From a checkpoint of a small mixture-of-experts model trained on Wikipedia: 25.6M parameters, 508M tokens.
Below are experts of layer 5 (counted from 0) of a mixture-of-experts language model. Rows are named router (the router's row for the expert), up (a neuron's input weights, with its number) and show model dimensions 0-223. Each number is 200 + 40 x the weight over its row's rms, rounded and kept within 0 to 999.
Before each expert's rows: a language model's description of what the expert responds to. This comes from a sample of Wikipedia text that the model never trained on.

# expert 0
Description: Interior word pieces ending in a vowel, mostly in names and technical words, such as Inn-ova-tion, S-ara-h, Mot-ila-l, ne-ga-tive.
router,208,227,260,208,245,204,336,199,253,179,223,177,161,224,212,228,184,225,226,237,139,249,221,212,241,203,217,114,227,197,196,151,166,200,103,166,251,237,154,219,256,153,234,226,235,185,253,178,200,202,173,240,219,234,251,202,112,220,212,147,181,127,207,174,185,219,132,181,176,233,196,162,188,243,245,168,174,249,163,210,186,184,230,272,183,194,207,208,213,184,181,133,141,191,239,198,179,162,163,250,177,225,174,247,214,153,206,196,186,174,260,156,300,227,230,284,289,179,239,163,211,268,188,216,200,182,218,203,194,236,288,143,218,182,151,186,230,164,295,227,206,238,135,247,177,189,225,176,201,281,186,203,132,193,138,145,180,225,285,213,190,162,174,213,186,239,237,229,252,165,150,217,216,125,245,212,146,227,212,163,208,254,220,238,266,266,203,202,188,177,222,195,259,95,227,240,220,215,153,168,160,216,254,248,203,169,134,196,213,173,230,173,180,156,183,207,169,293,188,186,156,199,251,241
up2,257,203,237,181,217,239,212,172,124,173,239,192,256,212,155,135,235,222,259,187,215,184,132,315,255,215,244,164,136,243,186,180,170,194,245,148,216,261,252,266,184,186,158,210,150,274,265,196,236,199,152,144,197,186,239,235,199,261,242,171,239,213,219,226,183,207,204,191,272,225,211,205,138,216,212,219,188,181,215,218,208,135,212,222,192,120,204,183,254,224,224,129,247,77,220,174,249,150,185,184,257,181,158,229,117,173,140,258,194,149,93,269,248,162,152,233,231,117,225,260,165,192,222,156,192,195,245,226,154,248,219,202,250,229,76,176,229,291,185,220,154,199,145,173,175,173,194,203,219,186,150,230,224,216,248,173,222,203,199,185,132,248,237,150,257,168,254,188,254,231,258,235,179,124,144,172,196,206,237,200,236,202,228,181,179,240,219,249,217,204,208,249,234,224,188,184,198,220,266,202,198,242,210,239,252,167,230,228,206,244,187,198,202,180,213,178,187,209,153,163,211,228,228,251

# expert 45
Description: Main verbs after a subject or was/were, mostly past tense and participles, e.g. hit, won, released, known, used, and -ed endings.
router,237,202,242,225,169,252,192,211,194,201,203,192,240,250,229,153,305,262,210,106,183,199,271,198,197,187,148,188,248,217,316,197,199,157,137,259,135,197,226,193,195,223,178,245,265,172,134,185,234,231,232,172,170,159,232,184,190,153,181,250,300,235,256,161,216,179,176,192,188,165,215,125,202,266,204,154,211,217,139,105,220,190,215,218,193,225,192,304,166,178,201,214,169,212,190,121,243,278,249,180,210,325,223,238,220,148,199,159,186,122,205,200,130,188,174,221,201,176,198,213,189,95,185,194,231,229,185,145,199,169,186,207,157,185,161,215,143,139,235,112,226,183,222,170,196,230,206,157,183,230,202,148,217,196,179,167,202,184,214,212,161,257,185,179,226,143,224,243,223,224,147,218,182,240,233,188,138,185,181,293,258,224,228,238,139,174,188,252,174,190,138,213,199,111,233,161,182,256,249,227,166,230,231,196,193,210,197,196,134,216,264,222,207,199,204,237,230,103,221,213,236,219,193,204
up0,239,199,146,243,154,250,215,149,143,187,173,263,232,190,223,183,176,219,267,209,233,188,156,186,221,244,223,192,124,241,191,227,203,182,111,245,268,180,212,199,253,173,210,174,166,225,267,157,268,247,193,168,188,232,212,190,198,145,258,212,194,184,197,124,190,236,204,181,192,251,239,220,192,178,234,230,212,180,217,233,194,227,183,164,133,271,146,225,172,103,205,183,165,228,256,106,151,145,209,161,174,221,174,204,216,240,230,255,169,169,178,226,258,228,212,199,283,57,201,179,232,203,229,221,159,248,246,244,178,195,144,153,238,193,273,198,262,274,141,226,192,222,242,209,201,234,216,169,117,289,136,172,252,180,211,145,204,176,204,221,165,211,98,224,242,229,132,233,148,207,242,183,143,215,153,185,167,260,173,168,202,217,171,207,197,210,197,146,177,217,242,163,196,159,142,221,272,169,150,147,209,137,232,221,216,148,160,146,191,217,181,151,170,149,215,128,241,143,189,202,201,205,243,235

# expert 33
Description: Prepositions and time connectives, mostly in, plus on, from, after, during, under, between, often opening a phrase like late in the season.
router,198,236,161,174,220,152,184,283,144,207,205,190,221,182,233,199,224,221,260,214,206,252,212,300,178,189,185,147,241,213,198,244,179,110,149,231,207,263,167,231,299,174,240,228,216,175,218,283,133,249,177,219,153,300,176,212,231,218,250,185,215,214,157,160,122,141,220,229,168,241,185,177,134,128,251,151,207,233,185,184,236,239,249,125,170,262,218,178,186,104,155,231,197,219,177,221,176,250,216,142,202,207,251,226,160,207,168,180,224,209,263,220,209,207,200,226,211,148,205,227,166,161,187,196,185,186,271,251,256,238,213,201,180,144,275,177,207,201,119,161,201,172,221,188,143,153,141,116,185,199,149,155,163,142,179,190,171,204,242,226,197,165,179,265,269,166,161,155,184,234,138,207,283,261,205,165,153,208,216,164,178,189,172,221,184,241,204,282,218,159,212,195,146,208,102,189,184,162,193,237,173,200,168,199,260,156,225,194,186,150,196,190,156,137,215,284,150,140,169,162,174,182,214,167
up1,222,184,118,178,198,177,222,203,247,265,189,216,190,219,175,189,191,218,208,151,175,172,180,239,168,158,191,230,192,141,126,216,165,243,177,193,143,238,251,171,152,208,279,209,236,141,210,218,126,206,158,219,251,244,176,233,250,269,300,192,177,176,209,248,209,201,177,158,135,215,246,199,259,153,219,184,228,184,244,261,180,310,192,190,286,226,277,198,171,178,200,146,168,209,189,238,197,148,198,238,227,184,113,278,205,240,169,209,152,228,192,207,273,220,227,166,198,213,150,154,243,220,206,281,175,209,171,197,153,206,247,208,289,200,140,125,131,190,197,257,229,265,190,267,178,198,182,197,167,203,211,107,131,144,190,178,204,191,134,188,259,105,193,186,202,171,156,195,170,212,257,209,177,156,193,249,239,176,214,199,227,202,163,220,136,201,215,225,196,241,212,186,177,230,215,235,276,213,234,181,146,258,179,164,283,170,183,130,244,154,173,213,91,242,237,170,224,241,150,193,220,211,204,154

# expert 11
Description: Inner word pieces like r, ll, ld, fl (Modern, repelled, Butterfly), plus sentence-initial The, It, In after breaks.
router,186,102,222,235,149,157,90,236,186,259,144,204,216,209,207,186,143,196,233,226,200,225,189,206,231,185,216,213,147,244,240,183,193,220,177,148,195,214,176,184,150,185,212,116,261,220,156,191,212,169,284,190,195,221,261,215,220,173,151,181,186,196,170,200,200,190,215,109,195,148,166,150,227,220,180,209,261,258,139,229,198,265,258,201,121,207,240,130,170,118,216,243,299,186,266,260,213,210,187,176,190,109,207,173,195,131,150,217,193,177,138,167,182,262,174,196,215,220,206,96,135,226,159,218,229,186,246,219,258,182,93,199,206,157,145,183,171,232,217,199,258,163,143,181,223,236,229,148,228,140,136,162,206,215,149,297,256,186,191,232,146,247,228,209,195,183,168,200,201,121,210,248,217,163,191,197,190,105,166,200,277,243,209,193,214,166,156,208,189,167,243,229,210,238,233,192,189,177,207,130,254,228,226,202,189,205,178,203,162,210,172,176,184,223,132,251,130,167,196,235,165,151,162,176
up0,224,190,169,226,195,197,194,236,163,122,231,224,180,152,271,176,178,221,182,203,205,214,194,198,218,151,203,156,219,281,192,211,156,153,178,151,196,189,113,218,192,178,195,192,206,227,240,250,183,232,246,241,204,241,123,276,197,218,172,215,200,162,229,166,142,217,251,166,287,197,198,191,263,171,168,244,181,154,157,233,200,236,142,197,203,179,216,264,229,147,157,178,249,199,239,231,244,254,145,197,220,285,259,170,172,133,161,271,143,158,193,204,162,156,162,199,195,185,174,207,196,205,124,173,227,192,248,174,223,285,181,211,227,104,143,155,165,233,181,207,313,190,154,244,172,247,186,138,230,176,216,184,152,224,162,218,170,215,187,158,164,215,224,168,152,230,255,256,141,296,130,163,198,110,213,179,279,245,263,221,143,242,159,279,238,197,260,204,211,152,292,170,133,212,181,216,197,230,200,150,241,205,236,228,182,187,197,180,259,220,208,140,215,228,141,190,175,275,167,252,189,182,223,200

# expert 22
Description: Short lowercase syllables opening or inside words, often Latin or scientific names, such as un, plati-nu-m, alco-ho-l, am-azonicus.
router,179,197,209,228,188,208,223,184,181,183,235,211,116,222,201,180,226,247,165,235,194,147,177,200,124,188,182,279,146,172,201,160,199,195,188,199,182,224,184,213,244,164,152,204,186,251,216,185,201,178,139,161,190,279,296,224,286,154,246,195,172,246,147,207,232,171,193,179,214,154,196,142,155,204,95,134,214,221,195,189,185,216,121,218,195,172,194,123,120,188,198,184,154,248,186,231,139,211,156,123,188,154,182,241,294,158,95,221,288,193,208,222,223,225,177,207,204,204,225,205,256,204,252,206,205,213,181,199,156,151,239,234,209,174,135,198,181,132,231,169,145,196,202,177,179,246,158,156,201,225,184,245,152,223,286,188,195,195,279,243,155,221,192,173,201,213,227,188,275,169,152,201,159,260,230,130,186,251,237,185,147,242,203,182,229,184,273,148,252,191,201,133,177,142,176,208,172,149,260,273,160,245,200,190,149,240,171,168,223,179,205,152,207,280,198,234,178,230,158,197,243,67,164,175
up0,254,205,243,227,191,207,163,172,169,149,202,285,204,264,179,186,217,171,167,180,183,190,156,250,210,166,232,161,251,240,253,138,169,199,161,169,158,183,261,198,249,219,158,168,266,198,216,166,90,235,153,264,201,207,185,271,200,199,200,247,194,234,147,151,264,177,225,218,265,223,136,177,222,220,217,174,191,205,178,173,283,120,160,187,169,222,199,241,167,187,215,186,183,137,230,197,174,288,141,207,288,198,226,184,289,226,248,138,240,200,215,274,238,157,217,207,147,98,162,192,147,222,212,125,205,166,196,143,143,222,216,166,177,175,132,207,212,262,177,96,169,151,132,162,209,139,220,215,194,192,234,296,156,167,156,191,219,223,162,257,182,138,193,203,180,183,248,282,179,155,130,189,211,175,201,198,187,153,184,184,155,194,197,200,195,166,239,160,179,188,268,246,203,193,194,173,158,207,225,195,220,218,196,227,155,169,184,279,184,221,201,160,257,136,224,164,228,250,234,153,247,220,205,121

# expert 12
Description: Articles and possessives before a noun phrase, mostly the, a, its, their, his, often after of, as, in, to.
router,273,183,274,196,178,194,156,192,227,196,151,198,232,189,248,155,216,203,166,277,263,148,178,254,221,213,271,153,222,175,195,249,207,179,214,207,181,260,197,239,180,208,222,265,223,223,219,231,168,163,260,146,207,172,161,156,119,137,269,210,282,177,221,153,163,258,156,185,234,166,151,232,133,199,227,195,238,228,173,196,173,196,178,236,134,172,153,264,245,219,183,101,191,210,168,216,201,264,136,229,199,180,247,252,289,230,223,196,236,213,241,167,212,222,178,187,130,187,160,157,244,173,152,248,249,236,226,205,200,136,169,223,197,131,230,196,241,223,207,232,187,186,170,149,213,198,220,81,153,190,147,176,225,236,170,242,250,175,291,194,154,145,241,186,267,233,195,245,255,189,206,147,202,187,185,149,264,188,176,241,196,177,219,218,203,235,186,250,210,239,233,250,180,232,211,138,200,254,252,199,191,155,184,213,220,198,213,283,260,274,151,236,99,193,228,237,221,152,129,207,196,241,182,274
up3,193,170,184,260,196,247,179,193,214,157,246,206,189,144,100,190,224,246,227,192,225,216,277,237,139,169,193,174,254,258,172,218,185,233,178,177,233,220,232,165,229,187,177,212,189,170,310,219,156,205,208,184,183,254,200,179,214,194,212,186,165,136,244,192,155,183,249,194,180,222,249,198,201,247,227,144,199,216,145,234,181,148,162,202,153,156,221,175,217,182,250,268,277,153,277,206,130,286,215,191,165,237,238,177,139,189,192,176,212,110,167,79,149,203,232,208,198,242,198,208,132,188,209,198,228,223,184,234,177,186,127,248,211,276,184,275,184,183,186,161,200,140,145,133,200,212,199,209,241,155,224,143,234,227,202,254,230,218,336,153,223,205,260,183,303,173,165,185,180,282,143,182,217,184,170,114,200,194,209,151,169,148,328,173,180,192,170,204,238,229,204,187,188,177,143,195,231,115,250,212,217,192,130,226,209,259,248,208,177,194,229,198,154,191,178,168,204,213,219,203,188,204,183,208

# expert 4
Description: Capitalized institutional nouns in military and political contexts, such as War, Army, Force, government, Congress, Act, Court.
router,147,236,170,164,169,180,207,184,201,224,137,245,272,212,135,142,239,215,203,286,168,169,211,125,73,129,206,211,117,253,226,152,164,198,190,204,304,216,131,204,188,218,221,162,226,208,239,85,186,145,166,178,216,193,185,189,214,199,195,266,211,191,228,192,180,188,135,246,154,143,182,228,270,186,175,179,135,242,222,222,226,183,161,246,273,194,225,267,146,229,204,182,215,139,220,183,217,218,282,223,209,139,212,167,226,200,181,232,172,224,130,138,218,159,198,229,209,212,189,211,268,262,202,200,210,230,248,208,195,207,189,216,242,193,258,202,117,182,121,222,212,214,254,195,143,207,204,151,191,217,220,272,221,131,180,239,216,194,250,256,185,219,184,261,184,223,172,227,189,239,166,283,209,111,187,167,234,149,155,166,186,192,231,158,127,223,250,179,164,170,222,209,213,198,183,192,227,277,220,266,165,171,273,176,201,177,246,228,146,234,131,257,207,165,198,194,181,250,158,203,218,171,253,148
up2,203,202,258,223,174,157,125,194,268,114,232,139,236,223,332,214,192,239,178,186,239,146,200,207,210,192,253,232,174,170,173,164,249,173,170,248,250,186,178,245,263,300,192,182,232,194,228,211,180,147,196,155,159,221,173,227,242,176,230,269,157,178,239,247,213,182,267,258,263,180,211,171,209,196,215,145,137,224,199,223,238,251,192,162,207,215,116,239,204,198,196,189,149,117,186,145,197,164,179,192,233,205,212,212,207,209,204,248,166,149,165,193,216,223,236,232,198,153,193,212,160,201,109,234,255,264,235,172,226,244,204,124,195,147,240,203,236,112,226,200,229,262,96,195,178,229,292,177,170,209,263,219,299,184,219,211,164,187,183,134,184,203,211,258,237,245,187,174,209,192,166,118,191,174,226,268,218,175,170,162,188,250,203,191,189,219,221,160,246,198,194,163,159,150,227,161,219,270,159,222,243,166,265,205,250,235,203,155,171,258,164,186,151,190,188,166,203,187,122,152,220,257,237,270

# expert 5
Description: Adverb endings, participle suffixes and verbs after was/is/were/to, such as badly, been, created, printed, found, him.
router,231,230,140,157,239,176,240,221,136,179,234,213,204,193,224,243,241,215,231,147,209,178,151,203,210,234,195,190,292,158,248,173,264,213,202,213,268,209,203,283,210,258,167,232,194,231,216,206,158,229,201,244,205,250,218,270,138,125,149,282,211,183,216,192,229,168,193,224,176,253,182,201,242,213,190,222,201,164,230,245,226,119,187,229,115,246,193,226,185,199,195,198,124,234,242,220,213,245,141,236,254,309,212,168,245,174,224,209,205,228,170,246,122,191,245,218,264,231,245,202,156,196,185,176,113,241,197,154,189,151,220,194,148,153,153,195,132,152,194,200,211,230,227,157,187,199,252,145,171,170,159,228,247,149,163,205,177,231,156,189,202,203,185,134,162,190,190,266,220,248,231,143,235,171,164,163,85,176,175,218,185,227,238,253,193,214,167,173,154,284,235,253,223,72,150,264,128,228,162,260,212,161,240,232,222,152,204,215,119,215,231,176,180,172,206,224,199,141,197,231,255,164,162,176
up2,166,151,268,209,275,231,190,271,221,231,162,136,193,205,183,136,208,176,188,132,201,208,219,147,233,229,243,185,142,169,285,217,236,204,232,213,270,243,221,256,185,192,87,188,221,241,233,256,190,120,122,138,180,180,244,238,240,231,185,150,167,199,164,134,192,220,204,243,179,208,203,201,221,176,210,269,224,180,205,162,166,182,131,161,287,183,194,179,201,234,162,217,238,162,222,214,234,226,214,193,164,181,241,233,189,201,187,156,172,188,177,249,158,270,185,185,112,179,247,158,242,173,192,260,174,210,182,244,162,174,228,232,194,203,180,205,215,198,206,187,189,191,181,162,200,221,309,180,202,225,152,264,173,232,222,228,217,204,219,179,151,221,253,189,243,213,168,163,170,189,182,239,174,187,256,196,247,203,243,59,206,135,205,220,179,103,148,205,252,206,251,184,189,173,247,252,294,149,231,213,205,166,133,216,231,239,134,190,293,286,186,259,196,186,115,236,270,229,157,195,204,192,225,198

# expert 51
Description: Adjectives and nationality words after a/the/his, such as new, former, local, original, American, Indian, including adjective word endings like -ed, -ian.
router,190,163,127,138,208,215,241,215,189,207,201,224,204,163,276,187,266,204,213,170,164,234,172,275,177,195,251,187,182,247,166,208,264,227,252,245,103,199,322,163,237,253,219,177,191,135,173,239,214,174,168,222,230,187,181,234,139,187,224,265,211,178,211,268,192,145,227,178,225,171,258,208,267,247,151,247,257,196,219,249,215,230,229,208,188,187,208,224,212,188,266,148,161,176,126,198,182,269,223,209,175,248,210,218,178,193,174,143,186,163,201,192,130,173,240,186,246,267,222,162,206,191,222,191,233,141,195,159,261,210,183,185,252,165,136,129,186,144,164,268,237,232,195,337,98,245,183,182,220,251,204,236,248,184,123,185,200,177,154,184,257,185,175,208,230,160,207,220,180,175,263,228,237,198,201,188,235,253,164,200,187,247,172,179,201,252,226,170,199,208,175,174,120,160,183,166,188,237,206,277,165,217,192,217,227,234,173,212,149,147,248,153,162,263,207,195,177,135,166,223,280,196,90,225
up0,204,279,202,247,244,138,190,197,151,152,214,246,206,226,252,179,228,153,178,169,118,261,233,191,190,220,223,214,250,147,172,189,218,160,173,249,188,190,226,218,163,305,168,201,228,189,254,170,220,197,198,223,243,126,197,235,208,212,135,193,248,136,203,185,219,166,210,158,229,157,160,180,248,172,188,257,194,248,211,215,252,194,182,157,234,207,205,249,194,196,194,210,148,156,310,150,246,214,211,231,277,266,174,202,198,187,246,169,210,189,223,152,212,177,173,184,199,108,270,229,181,264,205,140,225,165,231,156,234,204,199,145,165,190,144,201,151,255,143,170,157,116,201,243,193,285,197,158,211,191,140,249,178,214,278,217,121,189,138,274,191,173,105,258,89,209,229,234,155,224,148,247,239,143,209,193,230,243,204,191,156,231,206,247,206,205,170,146,218,210,316,215,166,196,234,255,205,218,247,209,252,160,143,185,224,180,200,211,206,240,260,155,189,208,212,188,245,161,244,192,215,266,159,225

# expert 46
Description: Single letters or short pieces inside names and words, such as Fra-n-cophonie, ha-l-ves, Bhopa-l, p-in-point.
router,173,209,238,214,274,218,202,233,248,169,155,252,273,141,262,196,210,153,203,211,147,284,170,229,239,204,105,191,194,209,129,186,222,137,298,206,230,213,278,235,219,194,208,210,182,238,183,204,291,168,210,233,228,205,198,246,98,203,205,183,231,183,192,188,244,105,216,188,222,275,280,253,154,184,220,155,150,170,270,195,175,219,207,183,204,221,190,156,196,175,102,200,153,219,256,238,189,138,217,249,196,175,194,188,263,174,247,133,198,165,166,166,227,198,218,210,178,303,164,222,228,258,213,158,226,171,217,167,187,165,245,206,174,230,202,181,235,169,181,144,254,220,161,136,184,172,195,190,213,118,162,183,202,222,173,154,187,241,195,117,193,220,186,85,218,153,189,153,177,204,174,226,183,202,168,195,188,199,144,236,222,235,171,124,212,156,250,225,159,232,209,229,197,225,179,279,212,167,260,214,255,212,167,227,269,157,187,181,154,192,79,225,230,214,227,210,204,179,196,240,159,240,275,222
up0,223,211,267,243,213,205,200,249,195,217,219,165,275,205,339,161,282,240,268,233,193,204,133,181,130,227,231,166,187,192,182,202,155,111,180,266,161,229,225,179,230,249,220,191,257,281,192,186,209,234,159,277,203,212,124,157,180,251,216,196,177,184,226,173,206,182,239,166,245,253,122,207,221,142,218,228,178,255,210,263,156,253,209,202,155,195,218,176,188,192,147,214,201,181,293,235,260,189,222,172,179,273,240,185,196,164,155,207,233,207,241,182,258,207,197,246,216,205,164,146,171,152,122,104,202,232,208,204,143,217,208,174,201,234,185,212,155,184,204,122,224,222,102,228,172,234,229,265,235,171,213,165,219,250,145,183,203,233,199,289,194,251,226,204,196,156,205,282,217,240,161,227,221,206,262,192,154,220,176,212,210,196,181,205,196,205,154,207,254,111,142,203,180,229,158,247,170,189,236,223,159,215,237,161,247,148,199,226,236,276,180,94,224,181,209,202,197,233,166,215,254,246,265,173

# expert 27
Description: Last pieces of proper names and place nouns after the first word, e.g. Washington State, New York, Queens, -ville, -berg, Street, TV.
router,193,239,135,170,182,209,244,210,240,212,161,213,180,223,147,294,237,130,139,166,177,187,193,258,164,165,183,124,169,184,173,160,233,192,230,266,167,159,276,214,211,253,221,262,118,198,218,228,236,150,238,242,242,181,150,127,153,173,248,187,213,150,253,197,142,198,229,255,227,82,131,211,162,148,217,204,191,162,166,171,184,189,197,158,277,202,171,246,129,214,238,203,231,203,216,189,171,212,172,207,108,251,159,157,196,190,248,188,254,126,141,219,148,235,256,291,219,179,143,213,200,262,235,184,200,222,223,137,149,289,179,233,180,217,219,214,146,196,183,182,258,196,216,244,237,211,251,236,211,246,203,262,184,161,196,271,147,224,230,212,213,202,195,221,182,220,147,186,221,115,208,271,197,183,185,183,229,204,248,156,242,147,214,221,244,258,117,230,229,159,204,220,235,229,195,138,238,256,164,246,159,224,244,182,243,169,157,236,209,173,120,220,210,171,231,196,247,180,199,196,118,205,210,181
up2,192,181,215,178,245,177,225,269,201,177,222,211,169,228,242,236,184,175,213,189,255,193,221,242,259,217,233,193,154,178,175,182,232,217,137,184,148,203,152,194,243,188,244,230,191,187,186,209,177,232,212,137,193,221,188,212,199,241,239,224,192,172,298,179,192,248,220,204,253,165,159,233,202,168,217,179,103,274,194,138,185,214,286,139,279,205,187,241,242,244,164,107,212,216,254,254,242,223,183,298,226,200,180,234,233,191,246,263,216,257,210,212,239,256,217,174,196,225,241,220,207,214,247,245,202,117,129,173,126,206,236,182,162,181,164,155,240,171,245,121,209,288,102,233,204,147,224,130,244,178,285,245,213,240,266,181,155,236,116,205,179,169,181,220,204,213,180,151,265,172,172,201,202,226,211,231,237,246,274,189,235,118,169,139,221,123,250,169,154,266,203,231,199,191,198,247,218,179,230,170,222,146,143,175,260,236,206,168,221,199,200,182,193,202,176,240,224,304,164,200,180,203,256,262

# expert 35
Description: First syllables of personal and company names in lists and tables, such as Wa-i, Ra-chel, Jo-int, Am-y.
router,225,128,176,239,198,180,294,188,221,203,210,215,193,250,185,221,246,196,219,104,222,161,240,217,224,239,245,257,217,159,221,182,264,197,114,190,201,202,129,225,205,170,219,165,232,194,204,178,208,252,299,189,227,283,264,135,249,235,204,266,179,242,190,131,142,200,253,218,158,211,316,166,138,207,177,217,188,200,185,224,164,173,157,164,198,170,217,169,291,217,172,165,208,193,187,198,250,216,213,144,161,162,194,213,223,164,187,248,189,281,221,208,234,175,149,220,227,209,186,165,205,180,215,189,173,176,168,217,247,143,234,166,177,186,198,212,166,146,159,152,236,309,157,163,265,220,268,193,154,233,227,247,251,140,239,204,213,232,272,126,192,182,174,177,166,226,155,269,179,182,223,139,206,219,180,167,155,200,177,195,199,263,270,172,205,222,207,155,224,104,176,207,221,173,205,146,225,123,187,92,196,282,178,161,167,243,223,258,226,209,193,228,153,240,160,227,198,266,240,158,227,255,223,194
up0,155,226,155,326,266,199,216,206,221,127,188,144,212,162,205,207,196,189,185,206,168,264,189,227,209,146,279,123,283,180,209,218,246,215,170,186,217,195,204,269,228,180,217,228,170,152,231,200,146,192,220,194,166,206,171,207,166,205,206,198,205,200,219,160,182,141,209,241,225,237,270,208,105,218,262,146,173,177,180,244,273,295,205,210,167,184,235,197,131,175,308,179,236,147,230,151,228,183,178,221,238,229,163,163,164,239,256,227,196,213,195,105,176,158,263,139,135,195,157,185,268,225,174,137,133,259,187,181,145,273,207,174,177,205,161,149,196,239,186,169,199,233,157,148,185,181,251,298,141,225,164,223,149,150,227,205,167,273,211,162,221,200,162,262,201,271,223,226,183,171,191,183,232,229,200,228,216,134,220,169,184,140,266,249,158,256,242,231,173,168,236,156,197,173,189,152,164,238,207,189,221,214,216,184,285,252,253,169,198,233,204,159,178,231,242,237,269,205,177,253,205,199,234,198

# expert 53
Description: Biography nouns for education, career and life, such as University, School, career, age, death, often after his or a.
router,154,199,222,94,148,221,245,242,256,142,214,216,132,138,210,165,176,286,188,208,185,195,241,253,148,159,187,155,195,143,170,218,164,130,327,188,131,80,156,205,241,230,240,148,207,224,217,208,262,247,219,223,249,132,193,156,186,176,216,227,199,208,277,115,193,170,198,210,180,238,167,202,245,232,199,175,260,172,172,145,181,181,167,145,255,294,277,203,197,237,207,220,220,214,190,200,221,225,211,195,209,228,171,229,195,200,163,256,202,238,241,206,220,165,216,193,204,176,196,164,216,286,211,225,173,277,249,158,140,226,222,199,189,234,183,256,186,196,149,163,222,158,162,233,193,187,217,162,197,180,242,223,229,163,224,233,189,210,208,197,172,206,190,170,229,162,128,172,268,175,202,172,148,230,191,238,227,253,283,176,219,255,252,222,230,160,176,194,142,262,199,205,192,149,155,229,151,230,188,208,247,121,178,181,194,151,199,175,169,268,194,226,140,198,256,207,131,211,238,159,193,189,321,130
up2,138,214,217,221,194,232,191,212,198,151,225,176,200,284,100,196,143,236,221,255,189,207,231,177,186,202,236,221,234,190,194,256,212,266,182,227,245,232,176,205,182,185,257,192,226,183,214,270,169,189,119,254,125,226,165,270,219,239,199,260,148,265,255,192,140,216,291,160,225,185,225,97,197,207,218,198,152,194,161,173,222,191,190,198,197,231,198,249,227,238,180,198,193,119,209,185,219,306,171,180,202,231,236,201,166,237,227,172,200,241,149,198,215,204,211,200,205,116,221,214,161,146,216,254,196,181,212,155,185,170,191,163,234,165,201,144,167,250,194,122,216,153,184,206,256,178,174,178,180,138,223,286,143,221,303,232,172,170,220,191,177,210,236,228,205,271,193,192,211,180,256,207,161,176,238,208,164,251,204,274,220,161,100,183,272,203,205,208,191,195,197,295,129,218,187,122,122,172,222,143,168,128,204,214,177,274,230,156,261,200,186,112,244,175,233,230,211,233,242,214,251,199,273,233

# expert 28
Description: Singular common nouns for places, groups and events after the or a, such as station, round, club, city, Battalion, tournament.
router,148,263,163,208,177,231,240,219,220,269,154,215,227,280,193,217,227,241,219,173,225,183,224,173,190,173,217,219,193,222,218,241,268,141,231,204,205,244,192,219,178,138,217,229,157,125,219,140,222,215,162,190,245,183,169,163,190,261,208,153,199,224,210,187,209,208,152,161,232,174,200,262,230,114,224,211,140,233,185,188,181,249,229,203,198,251,181,201,206,154,150,218,220,239,216,150,237,183,128,225,181,136,217,117,221,198,222,126,170,230,133,175,166,209,225,247,272,201,133,184,169,257,237,226,129,209,201,201,177,257,117,212,185,148,265,252,169,231,131,195,214,221,221,210,230,185,138,198,240,183,269,262,160,201,129,188,302,143,277,187,231,247,158,209,89,221,178,211,180,203,200,217,154,182,249,175,242,198,179,201,133,156,182,210,220,164,291,210,123,209,226,147,193,280,219,216,239,236,286,202,160,157,165,224,237,129,159,220,221,235,206,161,277,196,205,228,233,274,207,216,127,237,259,223
up2,156,237,264,175,214,197,246,222,170,214,219,147,206,205,186,243,163,106,218,174,156,180,204,147,308,189,173,243,221,172,249,226,244,207,125,174,193,204,159,211,232,159,275,110,220,242,273,191,194,243,276,214,274,168,215,271,290,191,268,211,217,272,191,253,176,153,209,226,150,275,193,255,171,261,183,209,127,185,228,200,214,216,204,198,244,156,240,190,214,249,163,149,192,181,204,153,183,159,173,200,163,242,167,203,189,255,176,162,227,188,158,191,224,269,251,197,239,129,158,245,182,202,172,148,171,240,283,208,198,192,227,216,171,236,202,179,197,189,194,202,148,241,178,244,265,134,236,209,168,154,183,193,234,161,294,191,162,234,207,216,210,212,190,249,168,265,223,168,275,184,257,238,248,239,117,165,214,186,281,208,238,182,160,260,205,161,174,196,244,225,284,167,165,209,248,235,231,210,207,205,167,198,189,199,191,201,273,247,225,204,151,239,194,267,231,94,180,176,190,134,232,170,189,145

# expert 10
Description: First names and name pieces of people, often after table pipes or in credit lists, such as John, Robert, Rosemary.
router,220,234,161,120,218,189,146,206,242,204,252,243,181,239,241,207,180,212,193,199,139,178,172,183,125,128,204,224,167,195,215,194,209,191,123,159,173,199,252,226,236,225,243,189,194,159,228,223,269,245,200,230,225,208,138,172,197,256,164,119,188,189,177,246,241,191,165,184,160,166,183,202,154,237,184,217,267,229,194,194,204,150,161,248,258,162,244,185,212,196,153,129,261,169,144,182,194,264,179,213,221,216,191,221,189,247,263,164,255,228,76,192,173,232,225,249,133,131,238,240,181,140,187,210,233,177,235,200,291,185,209,161,209,230,181,257,241,195,188,188,243,228,163,270,242,159,216,272,158,142,169,185,193,161,156,246,210,264,212,160,224,205,193,211,174,184,117,228,193,240,183,254,235,212,193,209,247,257,225,219,176,113,200,181,223,257,190,129,208,223,167,223,226,238,165,196,155,159,254,232,252,222,160,176,156,138,178,127,128,175,250,261,193,289,238,121,202,169,261,269,236,262,272,216
up0,265,144,249,176,256,166,137,218,192,89,198,264,185,141,235,220,153,224,192,216,199,273,162,169,237,90,213,138,151,271,206,207,155,215,187,179,224,203,196,154,201,258,253,155,264,212,241,164,219,181,236,170,256,240,125,214,223,148,190,166,227,206,115,196,189,207,187,207,264,208,181,203,243,155,176,224,146,180,176,332,242,198,133,238,204,228,206,195,187,163,203,229,245,232,166,237,191,193,198,207,264,253,231,215,245,239,221,193,273,200,223,169,135,164,179,118,161,263,193,189,166,207,205,196,277,266,160,258,194,205,230,186,231,87,184,144,176,226,218,186,210,190,262,218,233,212,231,197,134,251,216,168,160,187,163,247,221,243,163,149,209,222,152,270,174,152,217,218,160,214,172,166,224,202,295,198,182,231,150,223,217,118,197,221,176,188,253,158,291,214,210,220,191,190,231,255,192,175,209,217,175,222,226,166,243,158,206,202,204,186,153,183,201,152,140,256,124,202,138,223,209,154,212,194